Experts of a small language model.
Experts: 192 experts in each of 9 layers, 32 tanh GELU neurons an expert, 6 picks a token, a softmax router.
Training: a variant of SOAP for the experts, 11051 steps.
Below are experts of layer 4 (counted from 0) of a mixture-of-experts language model. Rows are named up (a neuron's input weights, with its number) and show model dimensions 0-191. Each number is 500 + 40 x the weight over its row's rms, rounded and kept within 0 to 999. Numbers have three digits each.
Before each expert's rows: "gets" lists some tokens that make up at least twice as much of what it gets as of all text. This comes from a sample of Wikipedia text that the model never trained on. Tokens count by the router's weight.

# expert 56
gets: "; ", "| ", ") ", "i ", ": ", "ia "
up1:496489487497548500524496597521526511484498506496537529521483428406457555526514463464483429525552527536528502490499433515539555457489481561481490473525496458457516451572503454451508527516518473468457429462494473583475449484517514502537475591469493548446496498428480547517467543490492560585488477482443507541497530464490503469623510512543400466497495487470571553468518533485511533433499509464510535380485457512492460471559576479463447432458568523444484531519445505512482449540519480491477499504554504509544549493537471457417481518537531520559543498472394493512536536505487550532

# expert 75
gets: "up ", "and ", "out ", "down ", "age ", "ation "
up0:530536496526483538560420426588563533513442477528477516499469474493452478438563521601508540500493521551528490519514498497583505461491536482477524474523568577444453461518423481523521521549451478532503494482490486507468513515469491546460541484545510492533476432498513520483488525528526488535560519460600532447502571421530478459500408558422506562485551576472443525513489506473513549475576515507493485463480510483526477522505485519475496499411508516499448454523439462541446388508441475453498481542547485463517556500547546551577466435508561478551476479507440510516492494460449506551

# expert 181
gets: "| ", "won ", "; ", "|", "win ", "R"
up0:494442473425520400471498484494458519475530517557509486530515464504487509450496486457496467489535413487457490552492530501545511532541487553454521464538535501589532496554465553429492524459482522478526460517564428471490552565532492392598567495591460594505452559531486480427453512451499600497478441479509496474534534517514468558509488502528570469536474527472490505505428466525516522467471591471506477487528515552451492466432522557526468470512505444515459487516559510449499437506534544531581418575503487499526503482450518499545457497523481465523463496486557500482487532502467563450

# expert 78
gets: "station ", "a ", "from ", "the ", "The ", ": "
up0:451465532490536523501528538517455512511464534463516540480578488437447501506441421418505436531487413528560487435490434515433521544510505514519472438486570466500478483500518431433525469541434493454515508466496510401445543478511491503509529490460532492427439509469465546523493476467496517575553537528451494498475484474571593515572500414528430468528502533556533562523508470501555467501505452487477467477483528525500492529486499551577492475511522502580547508472508513543499553523539519445511473455479450494475510451489552517586551549514603534566513517414574486478508555518502498486

# expert 15
gets: "–", "/", "-", "to ", "the ", "/ "
up6:488486445465477576521566520496551563457488541610510553568460452475514555480437488488523415471497475502507475437430565532559490544465521499517547484462506455459494479506475485467501501505567515539545554510511482442494503536582554523493506564511495514507495453478484537524432456484540591506486484502471458501570504548449485444464557511544465557533584597482506551528516474520533472500445513474436467445519519518537458521445486505492551464494387448537468485502468506503498468482495483489510511478471515362511559460557513527519525459490503485493570532537516497547429532454455452544

# expert 184
gets: "\n", "201", "(", "200", "198", "\n\n"
up0:410488410462495545552426511519526525523565540502460501448524492502506410506518478556534463475536500515458464471533455428524510531548456519502539494487439451471535508524430608523562469467555415486496441502607466543550461519481489454535468430440460493492479432472431510555459539556472555422533484516532502505469443484539439509517495476505547502500547596478494474503491491491494460511495467590452488506518543489433487498504492487484490501537442432431495484541542505576550506438447464500559565564540520495494517451532542483470505526516524489463522522514520501529447565498553508511

# expert 20
gets: "–", ", ", "+", ",", ".", "−"
up1:517530512485495435436536521502530453476540563494477518510517510459466528497493539481506498490388497529582508533549479470509582445528399556570525476525381555497450475443564413487495524464479535532499468501546495507449480460515493488400500524550537539518401481402466471522513552456554413490520499445524515492503473538452500513577516488483441493530516537443520525500477513436498509559545483493502469484512527503498471477556453539480408478527552481470514506520518501497509499437578504554545491462551504455498487523502492527488497515511500463532544483504440495412579452469569571526